Experts of a small language model.
Experts: 256 experts in each of 10 layers, 32 SwiGLU neurons an expert, a sigmoid router.
Training: a variant of Adam for the experts, 516M tokens, 7877 steps.
Below are experts of layer 6 (counted from 0) of a mixture-of-experts language model. Rows are named router (the router's row for the expert), gate (a neuron's input weights, with its number), up (a neuron's input weights, with its number), down (a neuron's output weights, with its number) and show model dimensions 0-255. Each number is 128 + 32 x the weight over its row's rms, rounded and kept within 0 to 255.
Before each expert's rows: a language model's description of what the expert responds to; "gets" lists some tokens that make up at least twice as much of what it gets as of all text. This comes from a sample of Wikipedia text that the model never trained on. Tokens count by the router's weight.

# expert 48
The article a or an before a noun, and the leading "20" or day numbers in dates and years, plus Thai script bytes.
gets: " a", "20", " ", "v", "3", " an"
router [141 143 104 131 139 118 115  85 122 105 128 161 163 106 104 123  99 119 143 149  92 152 151  98  87  77 164 154 169 205 120 113 163  85  68 149 145 109 106 133 148 155  85 164 104 164 164 130 184  94  81 168 175 134 133 119 114 158 128 151 113 135 144 180  54  83 164 131 144  97 130 148 114 154 104 158 185  85 156 120 152 195 163 138 136  71 100  84 178 136 150 171 104 157 113 149 140 109 133 145 121 134 151 144 201 160 148 172  95 103  54 141 111 142 148 100  94 132 117  78 141 136  99 141 117 136 126  71  91 145  85 117 144  81 181 150 131 115 127 142 120  73 111 121  86 235 139 156 180 117 114  85 148 157 105  61 123 131 163 148  81 150 134 105 136 166  81 115 114  93 148 208  94 126 122 144 143 168 142 121 157 143 182 134 121 124  89  83 104 161 138 135  70  93 148 149 163 120 154 105 143 129 150 167  95 132  39 153 156 139 154 162 140 142 159 187 172 116 137 121  80 112 127 112 142 130 135 105 131 114  68 169 187 110  88  81 174  91  80  81 129  85 118 133 159 107  97  94  81 155 199 117 125 159  88 150]
gate0 [133 133 161  71  94  98 141 119 123 157  90 127 114  73 105  98 135 157  95 151 143  82  75 136  85 147  61 141 118 109 145 146 127 115  77  91 127 167 107 181 180 114 122 141 110 102 130 149  76 144  78  98 125 135 189  78 115 141 119 140  54 200 136 148 107  95  95 113 155 103 134 108 120 146  94 144 104 155 146 166 167 191 102 111 104  89  88 163 168 123 132 147 115 175 129 161 157 146 152 118  81 115 160 107 122 111 100 123 134  97 120 145 189  96 107 140  97 154 118  95 206 122 166  84 129 175  88 119 103 164  93 115 140 109 105 149 166 131 151 124  96 190 136 151  54  98 127  82  77 159 120 125 121 120 116 142  79 146  58 134  96 176 151 124 103  69  95 169 113 112 160 109 162 133 129 142 132 165 180 124 111 197 133 189 103 169  69 124 195 136 100  83 176  54  70 130 119 195 135 108  93 126 128  63 116 140 169 173  91 151 128 132 106 131 193 165 163 138 107 185 150 146 127  83 129  93 159 112 134 129 120  88 110 131  78 121 171 123 123 129  95 122 106 135 154 145 194 116 112 162  98 147  71 120  72 135]
up0 [161 166 141  90 134 123  92  91 129  98 115 109  95 113 129 147  61 135 148 132 120 137 116  60 110  91  82 127 136 140 146 133  88  95 141  87 139 111 133 156 139  97 165 154  86  86  49 166  54 144 109 144 107 118 152 130 192 116 102  66 129 116 106 102 117  68 100 107  95  77 115  67 171 143 130 113 143 184 129 185 133 116  69 124 116  96 135 138 105 136 111 124 120 157 143 116 147 158 134 162 168  84 168 137 174 192  85 100 206 103 148 125 165 114 155 166 127 140 136  81 156 147 118 128 130  99 116 109 134 197 108 159 149  70 133 135 180 156 173 134 101 143 170 114 139 172 116  76 105 104  80 110  85 162  82 103  66 138  62 117  87 151 126 107 138  94  97 122 128 102 142 143  86  74 132 139  89 183 125 108  86 144 123 124 101 157  87 129 167 179 105 133 209  78  96 141 109 165 114 126 111  85 180  71 103 176 114 143 129 142  89 100 113 125 164 117 125 127 106 172 177  75 137  85  76 125  62 115 167  46 116 117 198 106 100 108  97 126 135 149 106 108  69 132 123 137 127 141 118 124 100 162  83  81 126 139]
down0 [117  73 151  94 104 165  97 162 128 139  82 142 171  96 158 160 163 152 113  96 177  85 144 140 141 119  83 134 120 107 120 173 121 138 132 111 119 156 191  87 116 129 141 151 168 147 127 158 141 159 163 164 188 165 174 133 130 110 133 121  88 200 114 118 139 145 116 132 114 123 185 119  82  56 143 175 152 108 162 150 133 119 176 150 105 109 137 128 200 153 167 178 142 130 155 142 163 126  82 149 133  71 107 201 127 169 106 185 167 139 142 136 199 208 179 178 144 154 101 147 128 196  79 109 136  89  61  84 149 104  83 117 126  97 118 107 114 121 122 137 148 156 112 149 111 150 122 155 169 121  98  94 108 165 126 100 108  78  69 131 145  65 117 142 111  91  90 127  28 134 169  71 134  97 107 150 103 141 151 112 160  97 103  82 163 100 168 100 149  91 138 162 130 164 117 120 109 171  63  83 141 146 100 150 114 160 103 102 155 155 141 146 127 164 128 160 143  39 109 109 143 118 144  91 117  97 122 113 142 136 116 201  91 106 121 102 116 153 171 107  87 130 167 122 186 148  69 167 111 116 107 177 172 122 154 127]

# expert 41
Number tokens in dates, years, measurements and table data, such as 20 in 2012, 3, 31, 37.
gets: "20", "3", "6", "5", "30", "2"
router [100 186  91 110 177 148 112 154 116 103 124 137 139 135 122  87 110 116 126 101 111 118 121 137 124 149 151 169 156 129  94 142 177  84  81 137 158 130 103  94 104 133 126 134 109 181 125 139 145 159 104 146 162 110 174  65  80 162 106 120 131 144 148 155  80 123 138 130  89 186 135 146 148 102 134 147 190 125 101 110 140 140 165 169 163 136 126  74 165 131 147 113 145 115 128 123 120 116 145 141 112 188 147 105 169 190 132 175 133 101  57 105  76 106 133 112 129 145 120  87 125 145 125 119 107  88 144  69  79 134  55 133 116 110 110 125 146 151 176 101 125 110 100 154  83 153  94 161 178 173  71 115 146 160  84 100 166 136 148 123 103 140 197 186 195 136 120  80 167 152 137 191 101  91 140  97 123 134 108  88 185 135 156 135 124 124  70  80 103 136 150 142 141 105 134 123 129 141 133 108 140  75 163 172  92 150  52 129 132 118 133 133  84 150 127 200 131 142 195  58 169  59  71  54 100  67 118 115 107 182  80 150 153 136 122  80 144 129  71  95 128 108 106 203 156  82 104 103  52 182 161 120 116 149 105 128]
gate0 [103  92 142 161 142 175 106 157 130 101  92 117 143 130  68 162 108 173 129 127 153 103 132  76 101 115  64 130 113 125 137 112 168 118  59  89 133 100 130 106 150 131 100 131 144 134 101  92 142 131  39 115 163 107 144  98  99 169 135 120 142 127 165  83 139 141 157 133 125 167  66 135 170 114 133  69 153 132  88 156 165 140 146 104 198 142 133 121 128 167  81 148 121 127 103  96  65 168  83 125 100 181  86 113 109  79 144 134 146  95 142 138 146 139 130 131 115 130  95 143 152 140 121 200 106 101  98  93  50 209 249 118 151 141 150 119  99 145 124 136 111 145  84 125 126 163 181 132 129 153 105 118 113 150 152 127  93 179 127 113  99 133 197  75 111 144 180  96 150 105 138  88 129 116 109 136 121 129 146  67 129  73 210 164 121 133 127 122  30 151  82 180  91 158 171  98 113 104 174 113  84 158 131  99 133 121 194 127 173  60 111 158 153 142 158 151 142 152 142  98  87 114 118 118 100 133 149 108  89 110  78 126 149  89 113 157 161  93  86  99 136  79 169 177 163 123 181 135 186 129 105 125 137 156 119 131]
up0 [146 119  58 157 153 155 110 190  75  74 136  99 176 119 127  99 123 109 165  53 203 101 142 200 138  98 148  83 156 131 116 109 141 129 114 158  60  71 126 109 145 114 121 151 163 123 167  64 118 188 140 105 187 130 107 123 109 135 136 111  87 132 164 134 133 130 101 140  81 146  93 156 121 136  79 174  64 118 195 124 172 129 106 137 178 125 128 166 109  59 142 142 115 140 104  99 122 117 120 116 186 102 176 125 113 118 118  73  86 133 106 123 144 138 142 120 136  87 171 107 143 147 190 145  80 114 171 152  74 102 138 162 135 118 126  93  62 104 133 133 124 128 104 143 148  83 141 122 172 143 148 103 102  94 123 102 226 162 134 122 192 114 161 120 124 174 154  82  78 180 121 124 141 147 127 176 200 112 131 134 107 160 117 116 116 175 125 102 117 150 108  76 155  76  92  88 162  40 164 139 161  92 119 126 117  92 137 123 157 158  91 104 103  81  83 142  92 146 132 150 116 105 170  90 147 131  80  86 154  68 109 142 116  95 113 190 192  76 136 139 141  83 130 130 163 102 112 112 133 138 125 125 114 133 179 132]
down0 [ 87 117 103  80 124 111 144 187 150  80 129 116 181 131 139 147  92 145 122 182 158  59 117 113  82 154 165 160 114 104 119 171  93 109  67 131  81 193 122 160  30  67 138 143  97 144 109 119 153 114 147 146 138 103  95 126 143 172 161 124 150 117 114 125 176 135  87 106 102 119  89 121 118  85  83 125  74  64 137 124 138 100  84 129 129 135 163 126 146 151 136 131 153 155 157 140 107 115 130 149 145  89  92 115  93  97 112 139 137 134  97 110 181 143 128 136 118  79  98  99 170 137 157 130 197 106 114  89  82 185 171  72 111 141 160 187 117  94 112 156 116 168 168 110 134 138 124 130 136 100 139 109  83 127 190 136 152 144 137 126 137 130 153 112 161 141 182 162 137  44 114  94 155 138 134 116 145 115  64 150 128  66 144 114 142 117 144 192 115 147 112 134 124  46 164 139 109 141 117 124 155 116  94  87 111 173 152 114 129 104 130 146  96  91 120  95 102 192 145 144 142 119 115 154 123 122  68  84  69 140  73 181  95 118 154 172 165 167 222 100 181 137 184  58 108 120 164 126 121  58 135 124  54 138 142  97]

# expert 37
Month names in running dates, as in "in November 2020", the article "a"/"A", and word-ending pieces such as "est" in Greatest and Protest.
gets: " A", " a", "est", " October", " July", " June"
router [149 151 117 143 118 147 168 120 116  78 119 131 152 131 113 119  93 133 138 121 103 168 168  77 148  86 133 145 186 156 128 188  97 124 112  79 187 125 117 166  86 144 132 164 131 127 121 110 166 134  46 143 100 162 195 141 114 121 139 183 166 160 166 107  57 136 117 139 102 110 154  97 154  92 123 121 196 139 120 101 121 109 121 167 180 134  97 104 163 150 127 157 150 129 150 121  80  78 165 109 157 169 137 138 181 150 129 132 126 123 142 117 104 165 117 115 124  79 101  96 130 133 118 157  62 115 173 118  98 142  86 164 129  79 145  80 144 135 157  91 153  88 120 168 156 121 141 186 192 171 119 133 165 186 111  89 142 178 128 135 167  96  84 190 177  99 115 133 193 127  69 142 127 146 153 143 117 112 139  98 148 126 215 156 111 115  75 130  86 162 199 113 110 135 125 105 163 184 126 136 128 112 134 135  87 121  53 131 148 120 119 144 161  84 121 201 133  95 127  83 102 141  95  80 150  70 106 106 114 132 147 158 157 186 171 100  97 125  82 101 167  97  99 179 165  67  88  58  66 136 145  95 126 122  84 123]
gate0 [ 96 138  90 117 106 141 108 152 169 130 174 135 145 125 107  71 144 124 122 126 167  87 136 111  86 116 165 124 141 119  82 124 108  70 138 167 103 189  94 177 139 122 171  62 170 147  96 118 141  86 111 166  65 132 186  71 136  78 112 151  94 130 130 144  89 156 134 124 114 151 107 117 162 118  89 200 140 182 122 167 136 187 147 160 130 129 158 110 152 157 157 115 114 102  76 180 112  90 128 133  76 122 150 118 182 192 142 236 104  95  75 118 136 109  95  72 106 145 136 175 125 131 100  94 151  87  99 114 111  80  81 112 123 103 130 160  72  80 123 143  83 139 112 158  97 167 152 167 194  63 160 122 142 132 176 144 152 119 162 203 149 117 173 157 161 147 124 107  85 157 116 103 141 129 186  95 194 153 159 137 179 198 144 105  85  90 110 142 163 142 123  99 149  75 108 117 154 139 115  64 150  71  95 112 130  94 121 118 155 136 163  96 123 104 164 102 145 162 173 135 145 166  69 101 106 150  79 136 149 142 108 141 174 129 112 129 110 123 155 129 144 147 108 168 144 175 111 153  83 152 142 147  65 145 105 126]
up0 [106 136 161 131 104 134  98 106 162 127 117 172  58 119 106 112 154 160 190 125 136 135  91 132 111 137 162 117 110  88 128 110 141 167 138 148 147 164 169 105  76 102 162  82 126  87 155 168 183 134 180 124 129 171 154 113 146 135 105  88  84 148 162 143 138 151 147  98 149 154 168  81 138 146 111 184 110 151 111 157 142 116 133 168  92 136 135 121 145 159 189 143 126  57 170 162  45 186 108 166  51 108  77 126 154 161 172 129 105 159  91 121 128 119 109 122 159 155  82 105  98 163 137 109  98 136 119 101 123 157 151  96 112 128 116 168 140 141 130 149 107  97 116  22 103 117  84  79 143 140 103 173 152 111 160 115 147  80  95 144 157 206 167 118 103 168 104 176 181 177 108  59 156 116 206 102 141 133 134 161 191 126 137  79 114  77 133 122 142 119  25 156  90 125 114 156  93 183 156 113 157 125  97 106 143 126 163 135  96 163 131 143 163  95  96 111 157 138 121  69  98 108  83 172 138 158 147 116  39 183 131  94 126  90 156 147 110 163 118 148 116 104 179 153 110 130 121 106 143 150 111  76 144 137 144 110]
down0 [142  71 129 173 153 162 172  83 129 159  99 181 144 147 153 107 119 179 126 148 151 110 116 102 108 198  92 161 110  73 132 119 115 147 140 140 121 121 168 162 128  97 144  68  79 120 106 151  69 179 180 101  80 125 100 150  82 148 108 128 195 114 183 147 116 149 141 135  87 139 135 104 144 111  66  65 163 120 164 152 165 106 167 114 144 146 147 120 141 117 100 102 114  97 221 162 116 159 121 121  88  98 108  90 137  93 151 187 143 118 139 111  93 112 176  96 142 133 134 218 142 157 117  73 103 118 113 173 153 120 107 108 108 156  99 135 115 195 180 117 106 145 119 117  77 128  66  80 123 105 155 180  82 160 142 159 111  68 137 125 111 109 100 142 149 143 173 163 129 141  95 149 149 118  77 188 114  88 125 123 109 125 147 206 122 132 142 177 122 121  86 156 125 126 152 142 110 139 187 124 114 122 126 233 102 109 143 146 151 120  68  65 105  91  91 109 105  99 119 143  84 133  97 121  71 107 170 106 115 121 141  82 126 168  94 127 152 103 106 180 155  61 128  84 149  96 172 104  73 122 107 121 115 118 124  71]